Weights of a small mixture-of-experts language model, trained from scratch on English Wikipedia.
Experts: 64 experts in each of 10 layers, 64 SwiGLU neurons an expert, 4 picks a token, a softmax router, a shared expert of 64 neurons.
Below are experts of layer 7 (counted from 0) of a mixture-of-experts language model. Rows are named router (the router's row for the expert), gate (a neuron's input weights, with its number), up (a neuron's input weights, with its number) and show model dimensions 0-255. Each number is 128 + 24 x the weight over its row's rms, rounded and kept within 0 to 255. Numbers have three digits each.
After each expert's rows: "gets" lists some tokens that make up at least twice as much of what it gets as of all text. This comes from a sample of Wikipedia text that the model never trained on. Tokens count by the router's weight.

# expert 54
router:106117090129110151095105104084090097115129125123138126146070135133121116141118153086137114127152103140120148121121130126179120166121115128159103086159129114139089160094138156126086104074140161118131141120110114114201128167106151149132143172119139126125114171106104095097171126124097141109112155177152128131132114152118116158143173127112130139112103133154118134096105139159140086130135113110143148102106127139084118142143110123155159143138140129136133129156132107148086164138096147139098081162125152143137098108140097117152094121124126143145154140155139113123172123142106159112112121095160146152125149110136101165111088148110098181145183082175104145161086116106174110091122107117147089120143140090143114118119097095129087080145151123127128166128128131160152144141106139
gate0:117117104131077132133122130118149110130147124129106130136108166121134096123157130103166130131112104112113167152170147148125109081151154135138095133147166123152118142095155114151143158137094123122128113155104126134132119144133147154154128119117107161144136133083090136107159076143128158136188125112135064177123115114093147139118145150114125165116105165113147105072141118135125096143088128152134160136172125100121095102099174095155126128109169124118064099117163123122131154118129146128155106137132135125130119118158128126137133127136150152094128126109141129127118174127126111109155152131153164148107089097111136100127116132135101139139164143172142127183161103146142158112070132166089178132101132180103100143113125099102133111143100084178121128123086166126088172106104086
up0:165105110124111123154133152133125140116139136133143130160134122124165139098115140129151097153121120139185093146138123077144101109153152134083142107068131152139126098094165129109090096167150110134148122154089172167111109136106131155096101106139131106151114121117141126136096120131143117137172145113134078138151142108147129117121167122118164175135136134147127136125143162139131138167141110070164091118111121155168167116150114172092153113107135091137123095135118110145129119129115162114090133118130162171105087136138129115140126187074140135147138124127138136078092098166116144193085123105172144129167150132122135097124106173094128114102120111100090116110132139167113120153147124139092096095120095119122127114119155148125093182117121134112154120110152087112143112114133168
gets: "ri", "li", "i", "ci", "vi", "ni"

# expert 41
router:113111110173111117141137115127120083146100121123165146164099089134115103110177117099165111075118147097097116113144152131119151110136141104130129112138125131157142142145147106139114099142148090141145127144150125092097086130095121104161110130098122169131169105119080154174126116165103108102158122123167141129103166164110115173092171114140087114139147087106127083144141120113137145141162094090161142125119136145138112104161130120119092176136143156168179146117115149159146153156162143111110128168116178123124125099122134105140140119107108148113129125109121134181173086145134147124121099114124136121100088111126145129138155126137151122091138147099143160076119122099116149144163129115119139167143115101133105120139153118145147198120116140106152075097155175086126148136133136
gate0:134149104108113147119085166134151159100128135185131131129147134105182125116147123142103122113095101153137103100161119100106137103122143128158094107099162113136130120112106142087154090097125163124126121162143119114101143135143111126132091143115137141156136134134138131165166100138131130132151174163123105141136113120159115129130163185149143134104090147126115124162066122146125091117100094114112094139186139119115155151115132078130137142167115130078159128153110120127150106136123168147170118121118160171176137176102137133134153138123141131112156123152137119131132107143148097171133149101128124155135133091099149168064164112101134101130137126132170073115098144113136099116147134093170111160169144135105132163143122095141101135124159140140139099108176131151163160151078152
up0:139139136146153103127185151113102151126164097110125117093148102161100152139096105108126136145131166162137133104120147160131081142168111168133147156125105102108117134135151171154124110125130131161143124094162153134173151106158150170121148122119107144149113113112123162094143154103123114184098117129129137070151126116106182136099068071118131168155130104146133141089134142093138122128139161130110183104128115135165129120161128122088147092123112105148096101160147144139174144135128108095129148127141083096079122163158159096126129137091139144119108148133118128118134120088126147153111135137125087128152156117160112107140137156149169138131099138144073156171142063118139129126148148160151143090105124120155138147116137142117154120131127139090090156132131167133095117151136102
gets: "o", "e", " Ro", "é", "á", "re"

# expert 20
router:130148143082162130155120106143116105142177179147165165117160157137111125138123147131106140186127160156108124129118084096093155151126129130160150142136109141162102114127124124156098120122159142090135128147127150120126125161112110142122136112158138109139089169119153108083108120124191119125092073150125110134164166092126147123170112137182126118105130110142109122137139152158096120134165115159162122123144138145147098098128120096131119155138108149155102126114163119130107140108107085105174116130117108081150119147129152144138129161147146082135161126169191143158061116148119112156147141149111089152147152103159134130160128112141146112117156156105162134133140167124161144136139159101134124103162159132152173170130134108138123159117125112135152157156095134172090107143149099
gate0:155126127176151142111158135095091124147110115141102143142120091152144110124147140125153146142156136102104120137111120173100094103150113138127101115139135105131157125165145112127113128114167125072130149124149138105139125140151123143154150109136112140119133107161142071121148107059134151128129116167132152125145141103088141106122128148123160098088166150069142109122098081149108141103168153101108163136103142111189110152122084164141148127092154150150135132103088143180125099137121137130125127134145122116146085104124111130145182116170143134145075157162141113129116105147095147132120125154147158173145107102135151125135129108124153113117144162137066153128126095142125184160101095151146101090059101144116110135098118147141127111152110124142127133133099085102133172145121159
up0:105117099136135113117174153127116121153119101083153148133092148174183135108139155107114142095104142178141148162128121053153141111162121128116152133136110131176147089141114107084154149111109077143124115103122141129153182155113132135093140122083125132119103126132101111145090153157120160116124126126163146165129098123156098136129101097114079154165108150100142100157132093121163116133144140105144162152131138142154117141131140105199097126121159148113160132153100118127108087137178116127129080115122165138139141085121168143115162127114110165155145129123074135124138136121149120119124129114117094128113104127113130159157130126118071116127137107162113123131179123107100149125090110161113159157118105128122124126173104133144130112153127157146160073152142099127122097119153160
gets: "s", " S", "p", "n", " Al", " re"

# expert 21
router:133098152100158122127173151126119120128168147112129138157086125136114123121144186126164127154119107137148160156087125106138146106132098136107125131134143135133152105115104145138168122151137085132096124089165143110153136143116082164106082085128126128121075116120137113117128114102119131104139123103112142150153145102096111134074154102127133107142164123127139102136152133119114128119154104105090078153119102093115096146101140174147118103057133097135096119126155167130160151106157112108195167146133155144149110106156185121125116129190130145133131164122121120096143153102116126123149109172153138146123163136091099147150123153147137111126090157118096146136107128140149117127113142118160114126077157113120138117153105121127155096131127121114089081084181167130110137092146168
gate0:096147089133120152107073138104145146115128115131150082147132107124108162164147180143145097108166114139124112141134112148115122184126120135108164079138118110098139116136107149132123098144112155118113103111085099117143098093124097117107143164109133132088109125111134173104126179101091089126101109147102130141119135114137134143143137138089151114105091118111100115119103186121091165140149119156129096121148106129152134139122106155089127137114107129109124135204111119157098107151129148098157114161150122095143115146101137146168043141078181153106128148133161135139160150117104145197096164174131141132116123165169113107072131126152133141150152140131135108121118141135109131144140140122149177120114173113133123114146138138140138114134096099131119152129132115093143110137141139
up0:085177090105090144144105123165146148094127130116116130134151122141108153144146145166166135087169097103187131113111097131084123125128116120097115081107181137127105111140102114164115100133086172135119119133144082113107110112086090144121172169094126111159119163120163109129112126108106115180086142125071073152098143113120166165127115107160139116130121118132111141118115118140083151151098084145100092160124115158119173177130114123096147119141096143156140109149107102087122141119110101125120086121138123081121099149125114134133078148133095125114085146159124080143145124119153149142142153132113110104137125164158123134061155143144134167133137154104135100118101096146106124153116115133145146092145124128119142140096136134116128139108152112151130153123135142132126108152126118
gets: "-", "|", "==", " |", "===", " La"

# expert 18
router:126149140110141113132109127112154168105160163150125126106179157116100174157103134146109140164126119167132105162136091118106096158102122098144127137130095141061090088123116104134140123092151190105144118126097140144151113109158137128126124136156135127111112154154131119055137090133161112163103101151083112108140144120143154114172141127142141151140094112166097148150149174131116106129106087149131102141134190148165117106109122149108144130154164123102095139140138132143119136105106116103135132100128104094120109155134093135152089136092146102138119105146175140124067139128133101164109158191152156121148133104166083112125122135139142103136128118120121138150148134163150109146141145121120148102173127146145164152146121143103163166119118118103132171161111119144112124146159078
gate0:139130133162153123111161125163144130061097143226141129097159136158110155127131154118106116108157126127114098140146131140139123164165120121159139155081081165114089112145142114085136133137150119138135086137129110122105149110147139125128151151133099121106125122170113111082148119102123090138122130134105097106106132106096080109145088123121093099149141155097125149128180115074129127138124134081132164145135164112148109119148106177075097122140124138120133112140128119135144154176137117091165150141141124131118173150078123148121141145131123138104151138072141140160121133115095090132108132133129157153095085100123138095141091115128119095120097175140140128119114138171141156093098121104073130146149114108116127143097136122119115121168125115116119123133137160094149114126137068
up0:158101149125138148163074107168160131123112105164124104146165112113101120110155102135089140095188081129167135143086105129109140164126109155133112122141155110130128101106098109168120114127142141110113140082100144099143144112104114153122189116148112099131094154150135116110137141131100113143114092152115115137118103127161209123158152158146095105147099132111092123107114130140146132122137104116143079110147116135107156128106128120135168119129126108164112105132120143123133144162144105110112131116143170127139154143103108152054087128116113119153122153093167138108128129144145150124187157128125132105119125116107130153147143161139170133114105081120089100120117153168126116124178140101179111104115108094103179127122164142115115120159086130101153130115142128167159089136130090
gets: "s", " f", " S", " b", " h", "r"

# expert 3
router:129105107126117090104130122124105149153186065125096162112117128128131104152152107108146124082129157139107123111139136151113113123156157146119151157130158098139161139129092167124119119108133085125114142110175169114116120082131171109134149088142134131165147100132090118121162155141119085132107118144169152151117134126088121146089125135130147133133159102094121156159129104136160137093184176130073127125128096117133135097163157130111106155107153150127125127166091159158162144111168144109114160137174139146168143166141132120099152154135143140117121112107103132158130119112099178112117078098136090153150096098150166159172183079122110120125115164143145099109111115123100117111139115148115098123102122140132148136106179131162158144123129135127145081126136163129147141133104138
gate0:100099158115164153135166180110147063150149158098110145156099100113133160125130133145155102154170146121137112130149142124092109135101134113170136114130144105117109117148107120145145129135155157092129117115121130144136150126118161161107120104146094108195155124088090157152143138112108153157142145152108115081164125126139120152172123075156090106091126175104084109148134186102120128114114123163139157115171168145145130138139085113174100120133144112109108112140131098126101150148138154151092079120130127121176120128151103116121102093104120140125149146110159121168150141166151107101135131144130135134139114122125114109165105122133143126151164157122127135200125118131148102117119168114109108108140088157141147120134198119110168124119140138128165131138110116116184114104134120
up0:107124135119136109143166109071140136105159138097146118138147119108161171115128111115138124108119160152164147083168130132119121118140145129114121170107129117113136154096113111128122121123117133120153123159147145141130171127052126152122127128121131130163109107134137153094091098111097147164143132127119110139137133109159105101146078114121088138130150153127128118150090114161149141076141154115124103089125157105087093122130149147121117148140153094171100100106121091133096164142136149136135099148135141157116147111129141100134164130121102095115098168103166118190125181164133117133078138146086150130139092138084130092135101142068109055122146147077096118157124118106116107095137127083117140158152116149144128127090113101169133154125165145087162135149124150137113103101145122
gets: "e", "ke", "a", "de", "ha", "ing"

# expert 22
router:140112172089156122132150137148140113142137147096156114152115121140118098118103134131152169177118107123114126133088119113147112108121094183144129158142135140148134110127139115144167136160105102135131098107148117124108121117150119129103113094098111109136129082142152139138103125160122163085142109129116166165135162123100084119082161121146122096103128111126136134153141106123123172101146116115086079126149099093110114132106111143112117118085138069115116122123143177116142187105130110091166140133158165157149089103152158106120122147131133153116148146101125111099140155086126102112129116144158103148111174122078120154119117178118175119101083132159080143093112164130135093097097135148120125101110122120127149114141110149140142126136132117086097105079173185157093103094118139
gate0:143136113157167116172148090105132160111148135110084118122094132127116142101070145133100161159159107085123158136112170071121133123080113173163090079144107117118097127084137130123156125111176149095138114102109154136127124132103107161108109132146113125113177194130148124122124155107144097142143101157121093136177126135121111088121130097126097122107143136130110150129089159098126147105062133142120141117146169139095150149132056115106146095131115139124076123133097131108159153159137134154144071130106111109138111141143111129104101113065108138103131151118102124108137163133093129112116102113165100090134128101115119120096135128137106105142131088140100109119131141132126122111125136113129108121088179143169150155110112136151118127103087113105132135135096112141151126140096128
up0:164151115147116128161117122144137113124116099155135102114114142108128139160156113128148087108114133119142128107131092128129161115142120101125133102108160146101113106128055082086136087123136144179103152165126101121091096165127115097153167120122141133142146075116111109134166087144153137141112109114133094120123128137133154134129116122126183103185143138129104084139137105160124120146160141139123120094085120136126125093074158129169128103095126122155109116093099152113145123093093123133157146061156149135116107140157130147117188133108173141147134102156156178090109110153136145095136115129123147118162115110172105134142122152121131152135120118106149110097115059137138121120101165128157123107125168100117085098134128097095193177129154136134126096116130135134105133130122146
gets: "-", "|", " |", "==", "\n", "==="

# expert 39
router:158117115119098115121121142157121101135127131152141107142092097114169146143141141170139122104131148126148127131093157113165104154143118116130124126120150116134125154095162139096140144131138135123134160152137121132167141207114095161125101148103131103118116108125101123100157162135125111152200148158155155095158113179144136174122167122134131116148097096159116126136074116132105101160159141090130114096140123143099137140121135110145092091168126136105136129128130110110087122096100168162096097154121110121150134124102147098119125138095089127139149164104101093146137109156114186131107104106147118108112113137105082146126127127123119110098157065098074148119077123096153141110159113120147147134153106119081078168145124126112084099114157151179120138141146111096136144132104150
gate0:140113147129143127085172130120169100165113131167106107167122117134152153132126066125126117102153134152154138120133131136121105121124123111142115126151132148114188158145104147136128126115125137136100110139131151134139105104148125126105120100146069138111124117148098116061135134080140146116174089120136133133168122125134111134128097135126124111137170165088171133085159109142122111116163099122131136140133119111126098114133079169130129138123094118128155187132154123136146136151084146128102140160123122124164098080138105107120152130133157123165086128168139134123095105136104142162139067129110102096106086136142082078069119157102115165151104142088133171155134135147123139145150104102109150147134104102082167120125104117141144069154088156158124134158164123133112102099116115
up0:111112134146158083177116103178140128093146093127124165154142113127086117139132144127131111155093138109136108131115119100119142087135110133118148088132098142127112101130181157098162134141146100109167139118136149153093144111169140133153097124094134136075116123108141165115111159150173097106094122188146138110106095119125148131151134120123124119126108116139125053128117209113139157109121127136133156115119186123123172147134125061148141124131138120093120141131086112135112120097190106130123154125138168103106136143106155162140134130105138138139155091117137131132139111111110128138106106126143122179100156099110144160135093138125150095166142121141126101106107105125136119146081148158153126081149174165131105143167142128116129138085151146118136134116093098099143131163156155
gets: "i", "u", "co", "li", "a", "ni"